Below are experts of layer 9 (counted from 0) of a mixture-of-experts language model. Rows are named router (the router's row for the expert), down (a neuron's output weights, with its number) and show model dimensions 0-127. Each number is 128 + 24 x the weight over its row's rms, rounded and kept within 0 to 255.
After each expert's rows: "comes before" lists some tokens at least twice as common just after its tokens as in all text. This comes from a sample of Wikipedia text that the model never trained on. Tokens count by the router's weight.

# expert 82
router [109 175 127  94 132 130 134 127 145 147 136 109 124 115 120 109 143 115  98 143 106 150 123 103 108 110  95 111 128 145 136 155 127 145 138 166 118  87 121 132 165 131 125 123 124  81 116 189 155  77 114  74 107 155 102 139  75 114 124 127 168  79 147 134 114 137 137 136  77 153 130 149 123 147 139 146 137 144 189 148 152 114 180 110 133 136 118 163  74 122 149 113 179 143 156 109  99 141 169 125 144 130  98 163 112 124 147 151 127 135 144  99 114 150 144 141 169 111 124 135 129  94 123 108 130 137 147 137]
down1 [126 138 126 129 155  88 138 163 152 117 112 158 108 117 131 133 141  83 109 123 142 141 102 142 144 117 126 124 130 154 119 102 101 126 111 121 139 153  89 132 114 118 145 100 124 129  90 171 101 173 122 133  81 144 131 157 120  85 128 146  97 133 114 131 121 129 156 135 129  96 160 159  88 146 160 185  90 153 108 163 140 150 147 121 113 106 121 103 182 148 136 111 153 107 111 143 114 153 123 114 164  85 109  92 132 158 135 114 141 164 186 146 134 117 152 103  77 117  86 124 154 139 108 100 137 162 117  88]
comes before: "\n", " ", "-", " •", " Born:", " Total"

# expert 96
router [125 159 143 103 155  99 137 154 129 153 148 126 128 108 196  98 109 128 121 118 142 151 150 108 179 146 134 133 166 145  64 156  87 130 111 152 157 134 110 123 149 107 145 139 138 119 152 137 130 141  98 108 110 125 155 109 146 117 155 128 119 109 144  81  90 131 122 126 168 153 128 152 134 101 149 119 136 140 113 148 142 124 142 132 134 110 145 137 130 124 133 143 235 139 130 105 125 120 174  97 154 145 114 134  98 142 146 180 134 127  62  94 123 157 139 126 150 144 123 147 117 143 147 130 128 129 159 140]
down1 [137 118 105 111 137 166 175 118 145 144 134 100 183  66 104  83 110  95 151 158 130 144 103 120 132 126 120 111 135 114 122 125 107 124 151 133 139 173  95 128 142 128 123 115 147 148 144  91 133 141 163 143 135 137 135 161 191 152  98 118 150 109 167 153 150 158 101 100  95 159 126 127 126 145  75 158 167  95 172 147 108 131 130 102 120 138 141 122 173 123 133 133 131 128 109 117 112 102 107 121 154  91 175  96  96 141 137 159 107 128 117 150 120 112 162  95 138 109 149 127 103 121 103 137 131  96 126  92]
comes before: "\n", " The", " In", " He", "The", " It"

# expert 49
router [144 181 102 116 120  87 133 150 124 188 153 134 137 117 178 121 137   3 107 123 110 135 151 130 113 115 181 153 159 137  85 112 132 140  84 107 130 155 126 132 121 100 120 141 140 142 147 145 134 122 104 122 137 152 172 134 132 113 121 122 122 107 152 125 130 118 128 134 108 131 113 143 168 112 141 139  94 158 122 118 128  91 167 136  95 121 155 116  99 120 141 143 116 160 118 104 106 126 145 102 117 139 147 122 114 101 140 129 127 125  94 141 113 150 103 129 148 160 127 142 155 121 150 135 108 148 187 129]
down0 [126 113 132 137 100 151 121 148 124 186 119 106 163 115 130 105 144 107  94 129 165  64 144 127 131 158 128 152 133 116 120 129 141 171 143 155 130 126 123 138 107 114 160 101 140  80 113 125 167 118  94 103 165 126 122 131  98 146 121 135 146 123 120 169 154 101 144 118 129 151 121 143 127 102 144 141 119 102 170 177 115 116 150 103 220 160 169  68 110 153 147 144 134 137 138 121 132 135 115 128 135 124 135 112 129  98 172 142 172 119 138  96 122 114 118 141 184 118 117 112 139 135 163 103 113 123 139 130]
comes before: " of", " in", ".", " and", ",", " for"

# expert 54
router [138 144 146  83 128  99 170 187 108 123 179 125 126  94 171  89  96  95  93  93 113 123 141 124 165 169 135 137 127 108  42 145 110 121 139 130 118 142 119 131 171 115 155 125 175 107 164 123 146  99 160 122 131 146 131 117 115 153 150 126 150 129 112 100 109 121 117 112 133 151 124 112 156 104 173 136  88 141 137 184 117 125 139 153 121 126 135 115 113 133 114 134 139 140 127 110 126 142 155 122 128 162 152 125 129 167 167 158 156 123  95 155 104 130 114 123 154 130 153 160 136 124 130 140 146 138 178 143]
down0 [132 119 114 134 153 105 144 142  93 112 160 133  80 132  85 160 125 116 121 119 136 147 123 129 107 109 146  73 100 169 145 105 121 143 115 116 153 120 176  88 137 142 144 154 110 142 162 123 129 131 131 152 130 159  73 106 114 132 145 112 170 140 124 125  95 132 127 126  92  81 151 123  86 143 117 134  79 145 127 149 111 139  89 106 127 130 142  84  97 119 127 109 123 115 113 113 122  87 134 114 119 141 115 184 174 109 142  79 109 101 130 134  88 140  84 162 136 150 136 128 104 151 118 135  97  96 176 113]
comes before: " the", " he", " it", " and", " a", " they"

# expert 111
router [143 112 115 133 139  85 134 160 123 123 161 141 137  59 171 134 156 148 116 132 117 124 150  82 142 119 159 127 144 149  87 114 137 123 188 127 124 126 134 111 166 173 158 150 164 110 150 131 150 141  90 107 122 167 163 137 108 106  97 157 113 116 107 106 145 128  69 111 170 186 111 129 148 137 109 147 100 131 134 115 133 121 158 142  80 146 145 170 112 138 160 101 136 151 146 151 100 120 134 134 156 147 137 125 132 111 132  99 124  84 134  81 144 123  91 123 120 145 117 158 115 119 123 160 118 147 138 119]
down0 [ 96 119 133 144 120 103 124 123 118 122 129 113 136 128 122 121 166  79 128 152 159 146 117 155 139  84 170 134 134 157 110 114 120 108 115 143 155 174 108 136 113  78 106  90 131 129 110 111 144 125 139 128 128 110 118 162 131 132 159 120 128 170 124 140 119 134 106 125  90 134  87 127 106 120 141 157 128 190  96 142 144 138 144 166  94 126 123 152  88 184 144 161 173 128 158 118 110 115  77 100  91 126 152 109 140 156 134 167 140 156 133 166  83 129 133  74 142 111 129 124 101 150 121 114 133 120 186 134]
comes before: "\n", " ", " 0", " 1", " 2", " 3"

# expert 80
router [138 168 135 104 162  85 158 120 126 127 136 168 125  76 199 111 102 131 141 104 136 142 140  91 128 170 122 129 191 161 108 133  89 126 104 123 152 127 106  93 165 112 173 141 166 124 162 124 150 129 128 139 110 160 105 131 158 153 148 136 114 132 132 111  96 113  92 136 139 156 106 155 153 107 137 137 127 116 158 151 109 107 129 125 127 105 164 164 122 108  99 160 171 159 147 118 128 113 142 103 131 106 112 127 137 151 145 164 148 141  63  89 146 121 129 125 120 135 114 150 133 119 167 115 126 124 149 147]
down0 [121 128 120  83 124 112 142 137 113 175 175 120 115 145 151 149 131 123 136 118  98  91 117 126 161 135 129 190 112 128 161 113 123 152 146 109 147 122 129 139 146 117 173 131 156 124  65 117 105 184 151 114 146 152 103 111 108 125 128 122 168 139 131 134 163 130 175 177 132  89 135 111  97 135 110 134 134 150 111 132 136 131 142 147 158 142 110 132 102 109 117 143 116  63 125 153 155  98 130 142  96 118 116 155 171 126 138 139 114 196 174 176 142 140 159 112 122 144 128 131 153 121  93 156 116 142 135 138]
comes before: "\n", " The", " He", " In", " he", " It"

# expert 41
router [145 163 142 110 119 119 163 169 106 133 146 137 131  90 175  90 100  84  98  96 123 117 140 112 127 179 146 166 127 101  32 132 116 118 178 121 123 153 109 105 132 135 149 123 158 113 156 126 128  99 152 106  90 148 120 137 113 124 162 105 158 112 109  97 134 135  92  96 116 124 123  95 133 130 168 121 111 136 122 188 118 137 161 145 151 139 132 108 131 131 122 137 166 136 119 102 142 119 134 106 136 162 137 122  92 147 160 148 143 140 103 163 107 146 113  97 159 144 139 158 121 147 142 139 155 124 144 110]
down0 [106 123 121 132 135 128 147 119 114 121 143 101 124 120 144 148 141 162 135 119 118 128 148 116 118 143 144 136 138 178  79 112 201 111 120 158 134 133 169 111 155  64 125 114 134 100 119 146 106 145  88 128 133 125 112 113 134 133 111 114 128 152 103 144 117 116 146 142 141 143 114 133 143 107 155 139 141 169 148 137 166 160 184  91 145 110 136 140  69 154 115 132 169  90 165 144 103 157 148 107 111 109 102 187 157 140 112  97 122 102 162 129 163 183 103 146 135 127 151 140 130 127 137 111 122 169 156 158]
comes before: " and", " the", " he", " which", " it", " but"

# expert 19
router [167 149 134 105 137 101 130 167 128 148 151 148 114  95 125 114 125  48 131 140 160 112 137  61 113 100 154 179 149 145  98 114 100 120 112  95 125 124 103 106 140  78 167 112 182 134 126 161 138 120 100 109 106 153 115 125 135 130 112 130 150 110 135 112 174 166 130 148 123 131 153 121 109 158  89 176 103 188 129 164 139 128 161 118 112 102 116 139 119 138 104 117 164 138 152 118 157 151 137 113 135 109 139 103  93 109 122 152 149 125 142 110 117 151 120 154  98 106 134 104 135 118 100 119 144 141 128 121]
down0 [153 151 101 136 129 121 110 128 135 119 149 165 156 167 151 152  99 128 162  63 140 148 131 115 102 165 143 173 126 138 131 112 139 114 121 156 153 199 133 117 140 136 127 143 125 110 135 121 167 109 155 116 105 130 118 120 139 150 150 158 117  98 148 141  87 154 142 134 110 100 117 132 126 133 145 132 119 143 105  99 133  81 131 165 154  83 148 113 171 110 148 141 145  65  88  87 113 120 139 105 142 139 111 108 134 141 114 110 132  49 119 105 132 129 127 153 141 165 141 107 105 111 125 165 173 134 129 132]
comes before: " |", "′", "'s", "i", ";", " –"

# expert 69
router [107 177 116 110 102 123 167 143 131 151  94 130 113 127 141  88 129  44 137 152  76 108 127 143 116 108 126 118 130 122  60 117 122 151 129  93 125 154 109 110 138  99 166 104 150 127 126 167 141  69 119 142 132 180 142  93 133  98 140 141 121 106 132  97 106  97 101 135 141 119 105 132 121 136 140 146  69 171 141 169 141 128 136 117 118 113 135 106 108 129 122  93 148 116  98 134  93 157 148 136 162 124 133 121 126  93 116 156 146 126 107 129 121 121  85 138 123 115 167 170 146 142 125 154 112 124 141 127]
down0 [126 128 129 158 165  86 101 154 122 113 149 148 121 133 140 124 117 120 148 160 135 107 132 141 146 131 133 112 106 161 147 123 164  87 103 127 103 143 116 107 121 120 137 111 155 166 164  82 194 169 111  86 128 114 119 112 142 118 155 121 148 121 120 101 152 141 160 123 151 169 146 169 175 152 129 157 106 135 106 119 121  82 115 126 151 107 114 139 156 143 127 154 118 169 138 133 162 165 121  95  70 119 129 146 139 130 128 110 105 153 126 104 103 161 162 123 121 177 112 145 108 152  84 160 157 142 155  91]
comes before: " was", " of", " is", " were", " had", " are"

# expert 89
router [154 130 183  82 112 106 143 145 122 159 157 118  97  91 133 106 116 136 114 136 132 121 130  97 137  76 124 101 105 150 107 155 110 125 135 173 106 120 129 160 134 134 135 144 213 127 148 168 144 116  94 116 130 153 141 145 114 137 129 124 162 100 128 144 122 118  96 134 114 161 154 158 119 123 159 109 117 155 107 131 137  98 131 113 109  86 114 124 116 133 149 111 173 144 126 112  91 125 139 142  86 157 143 149 155 143 139 184 148 159 100 105 103 154 117 171 177  92 146 117 119 113 104 112 104 113 148 155]
down1 [158 123 109 143 156 110 142 179  96 131  99 118 104 100 107 137 140 142 110 108 129 125 126 141 167 156 126 110 120 139  98 139  93  78 117 114 111  84 137 122 146 143 116 120  95 152 116 119  98 137 143 151 106 145 129 139 104 103 146 129 150 143  57 113 108 138 142 131 103 125 118  88  87 171 147 138 165  98  90  97 158 128 132 155 129 130 156 152 123  90 136 140 116 121  86 140 134 126 151  79 134 138 122 163 130 117 132 115 126 144 173 135 158 101 146 167  77 164 164 115 108 126 165 149 160 116  96  88]
comes before: "\n", " ", " be", " %", " Votes", " List"

# expert 122
router [ 92 133  87 100 137  76 121 149 135 100 117 175  87  89 101  97 108  85 149 174 114 106 105 128  98 111 148 171 128 173 111 127 125 110 121 114  81 147 123  91 143  91 148 101 173 128 126 150 150 124 118 145  94 112 117 101 119 147 143 144 164 144 131 121 109 158  95 135 123 153 116 120 129 140 101 151  75 138 156 105 126 151 140 159 136 153 104 149 162 125 149 140 158 121 169 129 120 131 110 146 104 108 159 115 152 145  97 100 175 146 111 158 162 168 101 117 120 117 132 121 114 100 130 148 117 126 119 140]
down0 [149 154 135 117 145 128 119 130 158 111 131 108 113  85 145 111 134 148 144 127 129 140  95 135 142 106 132 115 133 123 165 130 144 125 116 155 123 148 131  62  87 169  82 120  99 143 141 113  98  83  95 128 143  90 108  97 120 138 119 148  90 106 134 121 123 154 112 152 133 183 106 138 129 133 106 121 146 116 107  97 119 169 162  87 151 103 132 144  93 159 132 132 161 162 156 175 161 109 112  98 141  78  96 143 107 135 102 126 162 110 146 117 119 138  72 102 105 110 106 105 107 124 160 124 172 126 104 116]
comes before: " |", ".6", ".5", ".0", ".8", ".1"

# expert 76
router [160 164  98 123 130  55 151 162 119 132 137 133 134  89 141 120 115 116 130 107  86 120 150 140 133 107 159 130 149 111 134 147 131 125 106 121 149  94 140 114 118  86 151 125 185 107 134 123 144 102 131 164 110 113 116 156 151 129 125 100 135  76 112  77 138 164 147 139 120 128 122  98 118 102 138 151 111 193 146 162 171 105 172 101 114  98 156 123 148 138 134 108 199 175 128 131 145 170 128 107 133 130 157 127  91 101 147 100 118 141 137 124  97 156 121 123 105 132 121 131 137 134 133 104 114 104 132 130]
down0 [143 119 149  88 110 135 124 123 110 142 132 132 138 125 145 125 125 111 135 145 164 149 109 132 134 119 103 104 120 134 105 103 103 121 165 125 112 131 176 137 178 132 106 100 145 106 190 146 119 123 109 123 155 141 152 110 153 142 172 167 140 137 152 160 114 112 106 118 104 173 154 158 146 126 139 114  84 159 137 131 126 129 140 143 144 118 134 132  90 198 119 100 138 115 158 175 128 112 151 112  77 145 153 140 114 114 128 198 126 105 153 130 129 153 124 124 134  93 120 172 140  99 103 149  81 153  79 150]
comes before: " |", "5", "1", "7", "4", "6"